From a checkpoint of a small mixture-of-experts model trained on Wikipedia.
Size: 14 layers, width 448, vocabulary 4396, 50.7M parameters.
Training: a variant of Adam for the experts, 429M tokens, 5708 steps.
Below are experts of layer 8 (counted from 0) of a mixture-of-experts language model. Rows are named router (the router's row for the expert), down (a neuron's output weights, with its number) and show model dimensions 112-167. Each number is 50 + 12 x the weight over its row's rms, rounded and kept within 0 to 99.
After each expert's rows: "comes before" lists some tokens at least twice as common just after its tokens as in all text. This comes from a sample of Wikipedia text that the model never trained on. Tokens count by the router's weight.

# expert 9
router:35 54 59 35 66 37 69 47 52 46 28 43 60 40 40 66 51 55 48 46 51 48 49 57 30 39 47 39 61 49 49 52 50 72 30 61 51 55 58 49 33 61 36 41 32 55 53 49 60 74 43 45 51 46 46 36
down0:30 47 56 52 65 58 54 33 63 57 53 60 63 56 48 46 47 43 69 28 63 58 55 43 61 36 49 40 45 56 51 68 74 51 60 40 27 58 35 49 75 41 43 40 61 54 61 57 56 68 42 68 52 51 49 39
down1:64 42 67 72 55 51 33 63 45 52 34 53 49 27 53 48 55 61 51 39 48 49 55 30 57 57 55 59 77 42 38 48 50 43 44 43 44 48 56 47 41 45 57 41 33 57 48 24 48 52 47 56 46 42 62 38
down2:65 62 68 45 32 51 54 47 48 53 43 13 57 68 59 37 38 51 09 43 46 31 57 81 88 54 62 43 31 47 62 53 46 80 21 50 69 24 80 39 48 53 39 50 53 59 68 65 53 57 29 49 66 37 54 60
down3:58 70 51 91 48 79 54 57 68 30 75 30 67 69 52 65 55 51 44 34 76 50 57 69 44 33 45 36 66 56 54 50 65 56 24 57 31 57 37 54 45 58 30 19 34 45 41 70 45 53 49 59 59 37 43 53
down4:49 40 75 41 43 50 50 65 50 54 37 43 57 55 50 30 39 29 54 52 62 36 69 54 60 50 51 36 52 60 57 37 51 61 49 46 71 40 67 41 35 55 26 61 42 30 43 50 32 51 50 55 44 30 58 54
down5:84 74 42 54 50 51 60 62 37 77 47 42 38 49 11 44 49 25 00 41 58 55 52 37 66 56 49 65 54 56 36 48 74 29 66 43 49 73 25 61 70 49 47 60 19 56 62 55 51 58 46 43 37 50 62 28
down6:47 50 43 27 29 52 54 50 54 52 58 79 55 50 59 55 51 49 48 51 36 55 53 45 44 46 66 51 54 49 85 56 43 49 76 47 60 53 40 44 35 56 56 46 40 50 39 44 49 42 33 61 29 58 76 55
down7:60 58 54 43 55 52 39 58 44 56 48 42 42 79 42 59 37 63 66 50 28 50 38 61 53 49 48 54 61 45 52 40 39 57 52 47 46 61 51 45 43 40 43 47 70 59 33 58 59 29 61 52 42 34 57 49
down8:48 56 57 48 56 45 26 50 78 60 39 56 85 54 28 45 50 51 48 52 35 71 72 46 42 55 36 61 51 44 69 56 59 38 52 63 57 45 55 58 48 37 70 29 44 73 71 71 45 46 73 59 42 57 43 55
down9:58 48 66 64 49 44 32 44 48 51 55 59 50 43 56 44 56 70 59 32 79 24 36 44 59 57 66 28 31 44 40 49 40 48 64 56 50 58 75 64 50 14 32 61 47 64 48 41 42 39 53 44 47 58 54 51
down10:58 33 58 62 45 42 32 53 72 55 60 41 35 60 65 34 70 45 47 26 60 63 64 38 49 76 59 50 56 59 62 54 45 53 59 49 47 66 53 41 42 63 24 41 35 32 52 59 41 65 67 48 72 37 49 59
down11:39 51 37 44 42 72 45 35 49 36 28 45 44 62 66 52 35 53 35 70 47 70 57 42 19 53 32 50 46 61 49 42 63 51 52 47 59 37 48 52 43 73 56 55 41 34 72 55 38 17 55 69 45 47 50 44
down12:60 41 52 35 34 37 22 43 48 31 36 42 68 56 59 63 40 54 35 61 52 39 40 32 60 18 58 41 36 43 44 52 50 48 63 50 59 58 60 18 42 74 55 45 74 75 61 49 50 60 49 56 63 49 44 32
down13:41 37 50 29 42 56 74 72 47 61 56 71 48 55 60 36 54 44 63 38 76 52 67 40 69 56 63 39 59 49 38 61 32 58 48 46 61 36 48 25 33 37 56 78 56 52 59 19 57 40 42 38 33 67 48 61
comes before: "0", "9", "1", "2", "8", "7"

# expert 12
router:69 50 52 27 56 50 60 39 47 54 35 54 51 47 40 48 49 43 46 40 52 49 37 42 28 52 42 46 27 40 33 48 56 54 44 47 61 60 64 61 24 37 59 56 58 63 74 27 48 46 49 65 41 58 49 45
down0:46 46 33 71 57 46 43 56 45 39 45 45 52 52 50 74 59 51 47 53 36 45 56 39 47 53 31 46 35 35 63 45 69 62 48 41 66 57 66 40 74 55 59 46 30 35 54 43 54 59 44 54 63 49 43 74
down1:72 49 53 61 61 44 40 48 55 78 48 51 51 48 55 36 66 56 58 68 47 58 69 58 66 39 71 55 54 36 20 33 63 55 83 20 39 57 42 56 43 42 52 60 49 40 57 30 66 30 53 65 56 53 42 54
down2:38 59 54 36 68 48 46 47 38 70 59 58 49 54 29 40 47 26 47 53 57 49 39 49 47 28 37 52 50 57 55 55 36 51 53 48 48 53 52 61 63 39 57 70 54 78 55 48 32 41 44 48 54 49 58 60
down3:45 76 40 26 69 55 58 55 49 56 95 45 48 56 35 29 55 62 66 56 52 34 76 22 44 69 62 32 71 52 30 58 56 69 25 73 40 23 66 39 30 55 25 29 47 62 48 53 33 56 47 59 44 53 50 73
down4:52 59 54 33 81 72 49 49 63 58 44 55 43 77 48 41 49 55 26 58 58 37 50 64 50 46 72 54 60 70 20 47 42 66 78 44 48 63 57 38 51 51 51 53 60 72 63 61 66 51 70 55 33 54 73 69
down5:43 47 27 58 59 50 49 41 45 51 54 48 74 36 64 52 78 62 61 43 81 45 24 32 43 56 51 52 37 52 29 49 18 68 69 28 46 48 43 45 38 31 43 53 48 59 40 57 44 52 56 47 33 66 46 38
down6:66 57 44 71 64 39 49 36 52 51 56 64 31 43 59 52 58 43 50 50 40 46 52 53 71 61 64 45 44 46 41 33 59 63 69 19 49 32 52 55 56 66 63 49 81 47 53 39 52 51 41 60 57 50 51 51
down7:60 54 45 54 46 33 41 46 83 59 61 58 67 70 42 51 53 48 47 50 54 41 54 51 27 57 56 49 46 47 43 59 38 46 53 45 57 50 47 61 54 56 40 36 41 63 76 56 57 48 59 71 60 61 79 37
down8:53 56 36 38 65 73 71 52 49 58 42 37 57 39 59 64 50 54 55 54 45 46 65 51 44 74 46 66 35 33 25 27 51 55 54 55 45 61 51 43 14 44 55 59 42 53 55 36 57 37 46 67 56 54 50 65
down9:32 27 48 45 66 59 60 36 36 36 54 41 66 47 29 53 60 62 58 62 38 46 41 50 80 49 48 63 32 56 27 66 38 73 56 34 39 59 31 38 12 39 49 40 50 58 49 64 41 39 39 56 53 45 57 54
down10:75 52 51 50 63 58 36 52 62 41 48 30 61 59 33 57 56 30 44 56 56 57 58 52 72 50 31 67 42 48 46 43 37 51 53 36 43 57 39 50 24 39 46 57 43 48 44 49 44 47 31 43 38 59 62 50
down11:53 49 51 45 49 41 35 57 66 66 57 75 68 39 70 34 51 67 46 52 47 31 60 64 45 55 55 44 61 46 45 44 27 63 52 58 45 73 53 61 48 57 50 57 57 59 44 52 49 44 40 79 39 66 57 69
down12:43 57 57 31 56 40 57 59 31 45 59 65 26 40 52 52 62 31 63 75 51 54 59 44 63 13 53 48 41 39 54 53 48 44 57 38 53 43 70 43 48 61 57 37 41 41 72 41 45 59 31 46 56 48 53 59
down13:48 58 72 47 82 67 26 44 35 32 42 57 63 26 62 38 45 75 66 54 35 64 61 65 71 41 51 48 39 58 30 59 44 65 41 51 42 40 49 39 56 71 50 42 32 52 41 50 40 60 34 55 43 64 64 45
comes before: " to", "ed", " in", " by", " the", "|"

# expert 13
router:58 56 55 32 45 38 74 61 27 50 41 74 43 64 46 40 47 47 49 45 35 66 45 20 46 37 35 57 20 28 53 43 41 58 35 51 47 32 50 71 38 41 44 55 47 56 48 49 58 56 56 46 54 39 46 50
down0:45 50 51 42 51 36 33 38 46 47 55 51 33 58 48 58 50 53 66 74 57 55 47 52 58 52 78 38 27 39 26 67 71 58 45 15 53 43 63 53 50 47 52 70 42 43 35 53 53 62 53 54 35 57 44 57
down1:48 33 49 64 41 42 62 47 35 59 55 69 51 42 51 53 35 52 69 60 56 46 49 54 62 60 55 65 65 41 46 63 45 68 69 65 70 72 59 57 49 31 49 67 55 38 51 31 57 33 52 63 51 49 42 58
down2:59 59 61 34 49 44 61 44 70 51 35 49 57 58 47 62 77 29 61 33 56 57 45 23 64 54 53 28 39 73 57 55 52 46 39 48 51 72 51 34 27 48 48 59 59 35 36 41 43 43 55 62 46 68 50 44
down3:50 58 37 31 59 60 61 59 51 43 35 68 50 71 42 46 34 61 68 45 42 53 48 62 53 35 88 53 63 60 70 36 61 51 42 56 51 57 41 41 79 49 78 43 37 37 41 43 78 51 51 45 52 44 59 31
down4:50 55 66 50 67 40 45 73 45 41 41 63 62 62 56 52 60 64 54 57 43 33 64 54 56 36 50 64 69 34 48 63 58 63 61 56 50 27 40 72 58 64 65 51 36 67 56 52 36 47 46 61 54 29 52 54
down5:48 65 43 65 48 48 40 51 73 69 46 51 32 72 76 43 62 71 61 65 38 63 50 38 32 47 35 48 58 28 31 70 52 29 55 31 53 56 69 41 53 31 38 38 61 38 46 42 36 64 61 61 55 35 61 53
down6:49 54 50 58 52 69 54 70 32 51 36 29 39 77 28 40 49 67 63 49 72 57 50 59 59 50 52 58 43 48 64 76 57 56 42 63 56 43 51 48 41 55 45 40 67 58 64 49 54 55 51 50 36 59 40 55
down7:64 48 38 46 56 39 23 52 64 61 46 42 56 49 38 44 51 47 56 62 64 70 56 43 27 57 58 54 42 55 39 70 62 55 43 41 52 43 44 65 44 63 48 50 58 40 47 63 26 59 52 31 61 64 58 39
down8:50 45 52 44 64 51 28 49 65 55 42 29 39 37 37 60 48 38 48 57 35 28 29 51 50 52 52 29 46 45 64 28 51 42 52 45 71 56 64 77 53 33 46 37 36 52 45 46 56 49 34 48 63 35 33 67
down9:69 41 58 66 56 42 61 92 48 49 36 49 55 53 46 55 47 48 60 48 40 43 49 49 70 47 52 34 48 70 36 58 54 54 63 58 45 39 43 34 50 43 72 48 53 42 38 69 23 42 37 63 61 55 42 54
down10:52 43 37 62 62 39 53 55 33 85 40 73 51 35 55 61 53 53 60 60 46 47 39 41 73 58 39 57 50 42 63 58 30 55 60 65 37 41 34 54 57 61 57 29 53 63 49 68 50 39 73 59 53 26 47 54
down11:45 45 53 51 54 28 49 55 47 65 47 55 45 39 45 31 54 63 73 48 44 36 49 58 59 58 56 42 49 55 57 60 28 64 43 48 45 24 67 48 50 20 60 59 43 66 48 41 47 46 46 57 60 57 47 54
down12:46 50 56 51 42 42 44 60 53 43 40 46 64 33 45 61 62 36 47 49 60 48 49 73 51 41 64 50 45 66 53 54 59 37 42 36 32 76 24 40 42 64 47 51 49 65 26 52 59 57 69 54 61 60 49 51
down13:70 56 60 49 47 61 29 48 51 59 51 35 33 45 44 75 26 25 50 60 54 60 35 39 31 58 35 59 61 65 73 68 53 80 37 45 49 54 59 56 52 61 53 49 42 71 66 36 83 47 52 48 29 48 60 32
comes before: " |", ",", ".", "%", ";", "\n"

# expert 1
router:52 35 40 56 63 44 55 66 45 43 54 31 41 51 35 72 21 53 53 55 52 68 52 46 46 32 54 38 36 59 31 47 48 67 51 43 46 75 55 57 29 56 51 47 50 61 62 45 47 52 53 57 62 54 63 37
down0:52 49 55 48 43 60 48 53 48 40 60 48 38 50 62 31 54 44 65 49 22 46 53 46 55 38 55 55 56 40 64 53 68 50 68 32 76 32 35 49 50 70 55 35 67 58 44 52 43 74 56 63 48 48 58 33
down1:48 75 43 57 70 30 59 39 30 57 52 31 43 35 23 55 53 30 24 64 51 45 59 50 59 45 42 77 63 55 58 45 50 44 56 34 49 80 52 56 47 20 56 70 50 56 56 52 49 48 65 39 42 50 34 50
down2:52 73 50 53 39 39 26 45 51 50 57 55 47 51 57 46 55 51 49 49 56 57 52 34 61 53 45 64 40 49 54 38 69 51 47 31 62 47 35 64 48 53 53 59 38 78 57 42 43 38 56 45 71 61 67 65
down3:44 58 52 22 67 25 62 61 47 59 29 41 34 64 54 46 50 64 37 31 50 33 33 31 46 58 52 61 68 28 44 39 60 69 40 40 48 48 51 44 56 49 63 55 52 56 51 45 47 79 46 45 49 31 69 64
down4:52 83 52 64 43 58 32 39 69 54 47 34 39 46 43 52 67 38 58 47 17 59 57 36 42 45 37 33 58 63 52 22 53 71 59 52 64 21 62 48 40 26 33 64 52 18 53 66 47 71 45 54 72 52 61 61
down5:49 74 52 56 54 41 39 59 51 56 56 52 45 51 56 59 55 61 56 60 56 34 65 50 70 65 56 36 46 39 51 54 51 38 57 63 64 36 48 56 56 67 56 60 53 48 67 51 56 55 49 36 55 49 64 67
down6:44 46 45 48 50 58 72 77 58 73 40 67 53 33 52 39 64 44 54 43 55 47 45 47 72 66 62 57 66 53 47 38 41 47 59 47 47 38 67 32 63 52 56 45 48 56 48 67 44 48 56 41 47 41 37 25
down7:62 58 65 51 51 53 31 42 39 35 58 36 49 30 56 53 49 44 51 58 45 53 77 60 64 30 56 55 39 42 45 43 48 44 34 38 62 35 56 42 52 50 75 39 44 36 63 63 41 53 61 39 63 53 51 52
down8:72 50 41 55 73 44 48 35 40 51 65 58 67 69 45 71 51 41 37 55 49 43 38 62 46 42 45 30 76 59 58 28 69 56 59 61 46 39 40 35 55 43 47 41 50 18 36 51 63 49 28 52 31 24 60 60
down9:65 52 31 40 45 59 61 47 38 57 39 53 64 55 62 41 72 63 31 49 44 61 28 54 52 47 57 62 58 84 43 45 50 58 59 43 32 54 62 46 47 39 42 40 49 33 60 56 52 44 46 47 61 44 79 50
down10:33 27 47 34 46 57 56 43 44 35 30 44 50 52 61 38 36 47 51 63 47 88 64 63 57 56 47 46 49 39 39 49 40 46 48 66 54 59 63 33 43 51 51 53 52 39 47 63 33 42 62 49 71 58 44 49
down11:46 44 74 45 48 82 32 25 53 46 59 50 56 59 22 34 36 43 40 61 56 34 39 57 35 55 38 37 48 44 66 64 72 49 55 59 44 49 41 67 59 57 41 66 57 46 35 49 47 63 70 60 62 68 44 63
down12:46 67 49 64 62 45 35 49 53 64 46 36 34 52 52 66 55 55 47 61 41 47 53 48 42 57 58 52 51 76 51 46 47 60 42 35 44 56 53 32 51 38 44 54 48 52 39 48 40 56 40 33 35 46 65 38
down13:34 41 46 32 49 30 46 51 43 46 66 42 39 64 57 39 47 60 48 42 40 27 65 44 68 47 69 42 50 41 30 69 33 47 43 61 45 40 39 47 42 56 45 52 66 57 48 55 50 51 26 42 29 60 65 82
comes before: " ", " the", " G", " D", " S", " K"

# expert 15
router:52 34 42 74 44 23 68 49 48 45 62 55 39 40 44 58 37 42 32 55 59 56 43 57 54 58 71 56 18 68 41 49 48 61 40 46 58 60 43 54 26 36 53 51 45 52 61 54 58 43 51 60 55 52 66 34
down0:29 46 50 18 40 49 32 31 40 53 41 53 44 36 47 32 42 46 52 51 63 54 81 53 36 31 51 60 52 54 43 49 57 35 46 45 86 64 66 51 44 61 53 67 47 56 35 29 56 23 66 28 63 77 60 40
down1:68 44 37 43 54 61 59 46 53 52 51 47 55 51 44 41 81 41 35 36 46 54 37 61 44 51 50 28 47 53 41 43 54 47 37 57 40 46 87 36 17 35 51 54 50 62 51 31 67 33 26 63 53 58 48 64
down2:55 28 44 37 57 71 64 75 31 42 34 49 64 52 50 51 60 76 42 43 17 45 77 46 41 36 61 30 83 42 68 71 59 47 37 44 36 54 52 67 35 39 47 47 56 54 46 51 44 54 40 50 48 59 62 26
down3:43 59 49 54 44 66 31 55 61 43 60 43 45 64 64 52 46 41 55 48 44 47 50 58 45 54 43 48 66 46 41 63 45 42 42 40 79 40 55 56 33 59 46 74 74 52 27 61 42 27 48 56 79 49 48 49
down4:47 49 56 42 41 60 53 44 55 58 45 59 47 49 51 54 51 60 72 48 58 63 49 49 34 54 52 46 44 63 40 61 63 62 48 63 31 57 45 66 78 35 37 70 68 35 42 57 61 62 50 35 48 42 58 72
down5:43 35 49 54 72 40 53 46 47 50 39 56 76 40 56 50 37 68 67 63 39 53 58 63 32 48 37 51 32 56 55 59 41 41 45 60 46 48 42 65 54 29 58 46 51 68 58 52 74 62 70 64 61 39 56 63
down6:63 49 48 56 53 48 39 41 68 24 52 50 64 60 67 32 40 76 34 41 51 30 19 41 29 57 63 45 50 58 53 42 49 48 56 58 39 57 54 41 79 48 56 53 60 59 49 75 28 35 69 72 50 58 53 41
down7:55 67 48 10 62 61 58 55 40 43 46 44 47 58 29 65 43 46 50 50 35 67 48 36 37 68 43 80 55 69 65 52 36 43 36 43 16 52 61 65 65 72 53 55 50 51 40 41 73 40 72 54 50 42 33 68
down8:31 51 28 46 39 29 70 40 38 55 51 45 46 57 41 62 55 57 57 37 23 59 47 45 47 72 57 64 55 63 82 61 51 42 45 61 60 51 50 36 55 36 61 47 47 66 64 53 49 46 54 46 50 62 45 56
down9:41 58 52 55 40 32 51 34 24 74 71 42 38 50 42 60 51 27 50 59 48 44 64 58 41 49 51 57 39 62 51 54 23 47 46 68 64 47 58 54 36 48 58 65 40 56 64 52 54 48 34 51 37 36 42 76
down10:42 49 52 61 33 60 34 63 65 35 68 64 71 36 54 41 35 43 67 70 58 63 66 70 48 25 51 49 50 47 42 85 40 41 78 22 76 56 35 56 21 55 70 69 46 59 62 44 36 40 27 40 64 45 41 36
down11:59 61 40 71 63 49 34 61 38 54 47 55 34 46 70 46 23 46 51 40 37 50 46 46 31 73 60 40 66 45 55 46 36 50 52 42 40 27 47 70 55 57 43 43 47 42 49 53 65 79 48 56 42 69 65 47
down12:50 45 43 54 44 60 76 64 39 45 52 53 42 52 42 51 47 57 68 61 41 50 30 19 53 59 64 42 40 38 50 53 50 37 47 52 71 35 55 39 62 57 35 54 52 44 39 69 51 43 32 18 34 52 58 60
down13:48 46 47 33 67 56 31 52 41 50 32 41 35 35 46 54 53 29 86 35 57 53 59 23 46 43 55 52 31 49 68 54 55 56 58 36 54 40 24 48 72 53 48 54 61 53 47 48 45 37 39 38 66 38 59 36
comes before: " ", "|", " The", " \"", " a", " In"

# expert 6
router:50 47 59 63 39 42 55 44 42 27 62 45 35 53 57 50 32 44 57 38 28 47 51 33 53 44 45 60 22 53 49 48 58 74 46 36 41 55 45 69 50 34 56 56 51 79 44 71 52 43 41 58 58 51 61 40
down0:54 64 58 40 57 55 54 40 51 46 49 56 53 60 38 54 48 49 50 45 34 59 55 43 67 34 58 55 57 58 60 55 57 67 59 44 70 50 67 43 62 42 41 43 61 53 56 53 45 30 41 62 59 58 50 71
down1:37 30 56 52 49 44 36 30 55 53 58 43 36 29 45 29 58 36 35 48 48 54 27 60 36 45 41 47 64 70 46 59 42 49 50 47 72 57 62 39 70 84 31 52 67 45 40 41 56 49 44 66 37 66 58 52
down2:56 52 62 45 48 63 66 64 61 47 15 45 68 29 49 50 55 51 64 65 64 50 32 48 75 50 62 33 84 59 44 59 61 56 41 49 47 55 52 57 27 38 64 61 47 40 50 32 60 27 39 62 51 53 48 47
down3:31 66 67 48 43 43 51 51 57 32 60 57 42 48 79 64 47 25 51 64 70 39 27 40 50 61 67 49 56 63 62 42 49 46 66 56 48 47 45 58 43 46 54 44 45 47 36 70 71 55 47 59 36 39 78 42
down4:42 56 46 47 69 65 62 68 47 62 22 43 63 51 62 42 47 69 48 59 75 59 53 35 42 75 63 62 64 45 40 37 59 61 44 42 64 70 46 48 47 73 56 60 63 52 53 55 37 57 29 56 35 52 48 36
down5:38 38 71 47 62 42 53 61 41 49 47 38 40 42 34 68 36 58 66 68 47 40 62 42 52 56 61 57 55 53 45 53 67 57 62 38 44 41 43 63 50 28 48 52 41 50 52 54 70 55 66 58 43 53 46 66
down6:46 58 49 45 46 47 61 55 44 53 53 55 70 42 54 49 33 40 56 64 22 40 33 65 48 53 48 48 66 43 27 34 51 44 55 72 67 51 55 59 69 51 54 65 56 63 61 44 40 71 58 45 59 60 44 39
down7:62 48 58 44 37 46 56 44 51 60 46 55 27 57 56 49 57 35 74 57 39 70 45 53 62 49 57 69 40 50 21 63 60 59 52 41 66 55 74 54 72 27 50 52 65 64 51 29 58 36 51 59 26 66 38 38
down8:65 44 32 33 56 63 36 56 53 31 45 45 39 48 55 31 58 52 49 57 48 62 46 60 46 58 60 45 46 47 59 54 48 46 45 56 35 59 32 35 56 44 60 77 46 42 30 55 64 63 59 56 51 41 56 54
down9:59 41 50 66 54 46 62 61 36 59 45 44 73 70 29 48 50 63 40 57 28 40 51 49 27 71 51 65 77 44 51 55 37 60 56 54 34 45 72 39 31 49 61 49 37 22 49 46 33 54 48 57 44 32 49 64
down10:54 49 51 46 52 82 38 53 71 26 47 48 30 45 35 32 63 32 48 31 62 51 45 55 27 60 63 55 39 19 57 64 53 39 50 46 49 38 55 65 54 93 38 43 51 38 54 48 43 57 62 74 53 58 36 52
down11:38 56 43 42 48 49 64 62 54 58 66 65 53 11 63 50 60 59 68 56 54 36 54 38 76 33 62 51 49 49 48 58 52 60 53 66 61 49 40 76 60 42 65 41 61 53 57 78 71 77 55 22 44 26 45 55
down12:51 58 31 34 59 28 48 36 59 42 53 67 41 64 49 48 31 53 47 49 59 49 31 66 50 66 32 56 49 28 72 54 33 45 64 46 64 55 41 56 51 45 47 65 60 33 54 44 38 53 44 48 64 36 47 64
down13:40 42 35 42 55 58 34 65 56 58 32 24 65 60 55 60 75 31 43 44 46 63 43 41 55 21 63 60 37 41 76 34 59 70 27 50 56 55 46 33 49 39 49 46 58 40 48 47 54 38 63 47 43 57 41 60
comes before: ",", " (", ".", " of", "\n", " in"

# expert 4
router:51 42 65 63 67 38 44 37 30 40 64 53 46 69 24 65 55 51 64 62 51 61 44 54 48 30 65 52 41 30 44 54 29 56 40 53 54 67 46 68 27 46 66 66 60 72 75 45 76 22 62 56 35 42 53 44
down0:47 30 52 34 56 37 49 40 50 51 42 67 64 45 31 40 51 36 72 70 48 37 73 49 52 57 41 46 57 60 29 47 46 50 29 34 65 35 59 53 52 37 38 31 35 45 80 48 43 42 49 51 66 67 64 73
down1:44 46 34 47 35 57 59 45 30 70 50 45 44 53 64 38 50 52 36 56 44 38 61 47 52 62 64 35 49 44 43 46 39 67 49 52 48 32 50 37 47 49 49 64 38 48 59 37 34 42 38 50 30 33 47 64
down2:42 54 48 31 40 43 48 49 50 35 64 44 54 62 39 35 44 47 44 41 55 49 21 62 67 51 36 60 44 43 60 51 53 44 48 67 59 38 40 51 47 45 66 76 38 42 33 42 40 53 50 31 56 64 68 34
down3:56 63 59 53 51 48 59 59 35 66 48 37 40 58 44 62 46 40 44 48 44 44 59 14 54 73 54 51 52 53 68 53 60 58 61 53 46 40 39 32 42 40 42 61 45 82 56 39 51 50 49 54 43 42 33 52
down4:32 42 52 29 59 31 47 57 41 52 36 55 58 43 49 40 43 45 54 60 48 34 57 50 44 42 66 54 63 67 55 53 56 65 32 52 36 31 64 57 63 28 55 61 50 36 29 50 56 33 54 51 43 56 50 43
down5:46 45 44 33 33 35 45 68 69 55 46 57 39 52 75 62 68 36 43 48 40 61 46 38 35 74 45 54 52 30 51 43 67 51 62 27 32 63 62 36 58 26 31 40 43 31 52 67 52 38 65 50 58 39 51 62
down6:79 50 31 64 57 47 38 51 82 43 63 49 50 58 65 55 40 54 46 37 34 45 50 56 41 58 40 23 54 84 51 39 55 49 68 58 60 28 45 48 48 61 50 41 62 66 71 49 58 63 38 44 44 44 65 67
down7:61 36 70 63 57 55 59 57 36 37 46 52 51 38 43 52 47 63 53 47 44 43 53 52 52 45 73 55 29 49 45 62 42 46 34 71 64 51 50 68 31 58 61 55 60 64 45 48 42 34 53 39 22 65 65 48
down8:73 44 58 51 56 72 33 53 49 56 45 65 49 23 56 42 55 75 68 62 52 57 65 34 46 58 53 52 46 46 28 69 51 39 75 20 56 38 45 56 60 56 52 51 60 51 71 34 57 48 33 61 29 25 64 52
down9:20 64 55 41 55 63 42 36 44 40 35 60 28 57 56 36 70 61 47 76 26 50 59 50 44 48 63 45 36 38 34 60 64 59 48 62 52 31 48 51 65 57 76 57 32 67 45 49 55 54 51 62 27 65 45 67
down10:58 57 40 52 36 50 47 41 41 28 55 54 16 42 29 41 49 49 43 53 56 47 59 60 35 45 32 39 52 51 62 45 61 37 44 66 65 52 55 60 58 62 58 79 44 51 47 46 45 46 63 42 51 48 54 45
down11:74 48 39 53 42 48 61 53 60 66 59 39 44 46 61 41 48 40 34 31 42 45 37 48 48 50 52 61 54 49 55 53 55 64 58 54 51 73 73 67 58 57 57 62 59 46 38 30 48 45 48 42 67 55 47 44
down12:46 45 53 58 64 48 80 53 63 51 48 53 52 37 60 50 56 72 39 49 34 48 61 66 67 45 42 50 64 55 61 53 40 61 39 59 44 35 35 38 64 47 58 57 42 40 52 42 57 42 28 49 51 42 59 68
down13:64 77 40 80 52 45 48 31 53 48 56 67 53 51 43 44 39 39 33 42 52 62 29 62 36 32 34 29 62 25 36 45 46 50 67 50 53 37 35 58 48 55 57 62 66 51 54 47 48 47 59 48 53 34 54 54
comes before: " ", ":", "|", " •", " Total", " were"

# expert 8
router:54 52 64 44 57 55 49 37 27 37 58 46 43 43 52 52 37 50 38 54 46 63 56 51 61 45 72 56 30 36 37 60 52 64 41 37 53 48 52 72 52 57 73 56 46 58 60 66 51 45 28 47 58 54 50 45
down0:49 59 58 40 46 52 56 44 45 31 43 47 39 69 41 37 48 59 38 45 62 34 54 50 40 42 68 24 49 36 40 55 43 31 50 65 54 36 55 58 26 50 41 62 61 44 53 38 33 44 45 44 53 62 37 60
down1:45 36 46 47 68 45 48 28 64 68 48 64 63 50 60 51 41 52 71 44 45 26 56 38 57 51 42 47 47 53 51 68 63 42 50 61 32 37 56 55 37 46 75 25 52 45 47 46 73 47 57 45 39 35 41 50
down2:38 49 54 41 49 53 51 56 50 43 50 37 68 51 66 34 58 56 59 45 42 62 46 59 61 40 37 51 38 27 42 67 41 58 58 55 51 68 61 55 56 21 29 29 52 32 45 30 55 54 59 50 48 56 34 59
down3:48 61 70 55 65 56 40 38 35 48 52 33 51 30 59 48 40 55 83 37 62 58 29 53 65 63 32 55 41 44 46 45 44 55 39 61 36 74 31 58 49 46 61 57 52 58 41 47 60 69 65 65 55 63 40 77
down4:39 57 55 46 71 42 57 44 64 49 67 56 67 62 55 58 58 50 37 51 44 42 53 40 48 57 43 40 55 52 56 57 44 63 37 71 57 34 50 53 70 55 57 48 35 49 43 39 48 46 42 23 36 57 42 50
down5:75 62 35 49 66 59 55 54 47 47 66 37 47 68 27 44 60 52 46 44 53 49 72 43 31 62 52 45 41 43 50 50 54 35 29 65 58 36 68 53 68 44 69 61 49 32 47 53 58 51 36 44 43 54 40 54
down6:50 37 42 34 71 28 34 46 61 32 46 38 52 56 62 56 60 53 54 39 31 53 49 40 65 48 26 48 47 49 47 48 60 72 50 44 71 49 59 59 63 72 59 54 47 45 52 36 60 49 45 45 54 57 48 64
down7:37 38 44 55 45 38 38 35 41 43 67 42 44 38 36 47 46 50 52 52 47 54 42 48 52 44 67 54 44 53 56 64 61 51 46 82 60 34 73 45 41 60 42 39 48 50 45 65 66 45 51 58 41 60 45 66
down8:49 60 34 54 64 52 45 59 76 20 57 48 52 49 75 40 67 61 36 47 57 58 46 52 62 44 45 44 31 57 52 33 54 43 49 40 55 65 29 39 55 67 63 54 58 55 41 40 40 57 35 66 63 58 42 43
down9:55 55 51 45 52 61 40 43 53 42 29 55 64 63 52 29 49 63 48 56 26 48 69 45 32 58 41 50 55 52 32 49 63 38 53 50 66 60 54 62 42 63 38 57 50 62 67 72 57 47 21 48 67 56 48 63
down10:41 58 28 43 43 48 39 50 46 66 39 39 52 48 37 55 43 60 44 49 42 42 47 56 59 47 27 62 75 61 52 36 39 50 53 47 48 43 50 52 52 51 51 49 47 41 35 39 45 78 20 60 37 57 53 35
down11:65 58 41 40 48 50 27 41 62 59 52 45 46 48 48 22 69 48 60 54 64 41 60 61 69 86 61 46 62 53 25 52 45 47 39 41 39 49 51 63 28 44 30 40 60 48 34 39 44 49 45 52 49 65 52 55
down12:67 51 48 54 44 48 76 43 62 39 50 52 65 61 60 72 42 57 59 61 71 51 66 53 66 58 40 46 41 28 60 47 54 55 54 44 53 61 57 46 55 47 46 53 41 50 55 51 44 38 22 45 64 54 09 36
down13:51 35 49 38 63 49 64 48 55 47 72 57 51 69 44 38 53 46 47 75 60 43 65 53 49 78 41 33 55 49 58 55 54 38 48 53 43 66 55 52 44 80 61 58 41 30 42 58 53 33 27 71 62 52 57 50
comes before: "1", "2", "==", "3", "The", "==="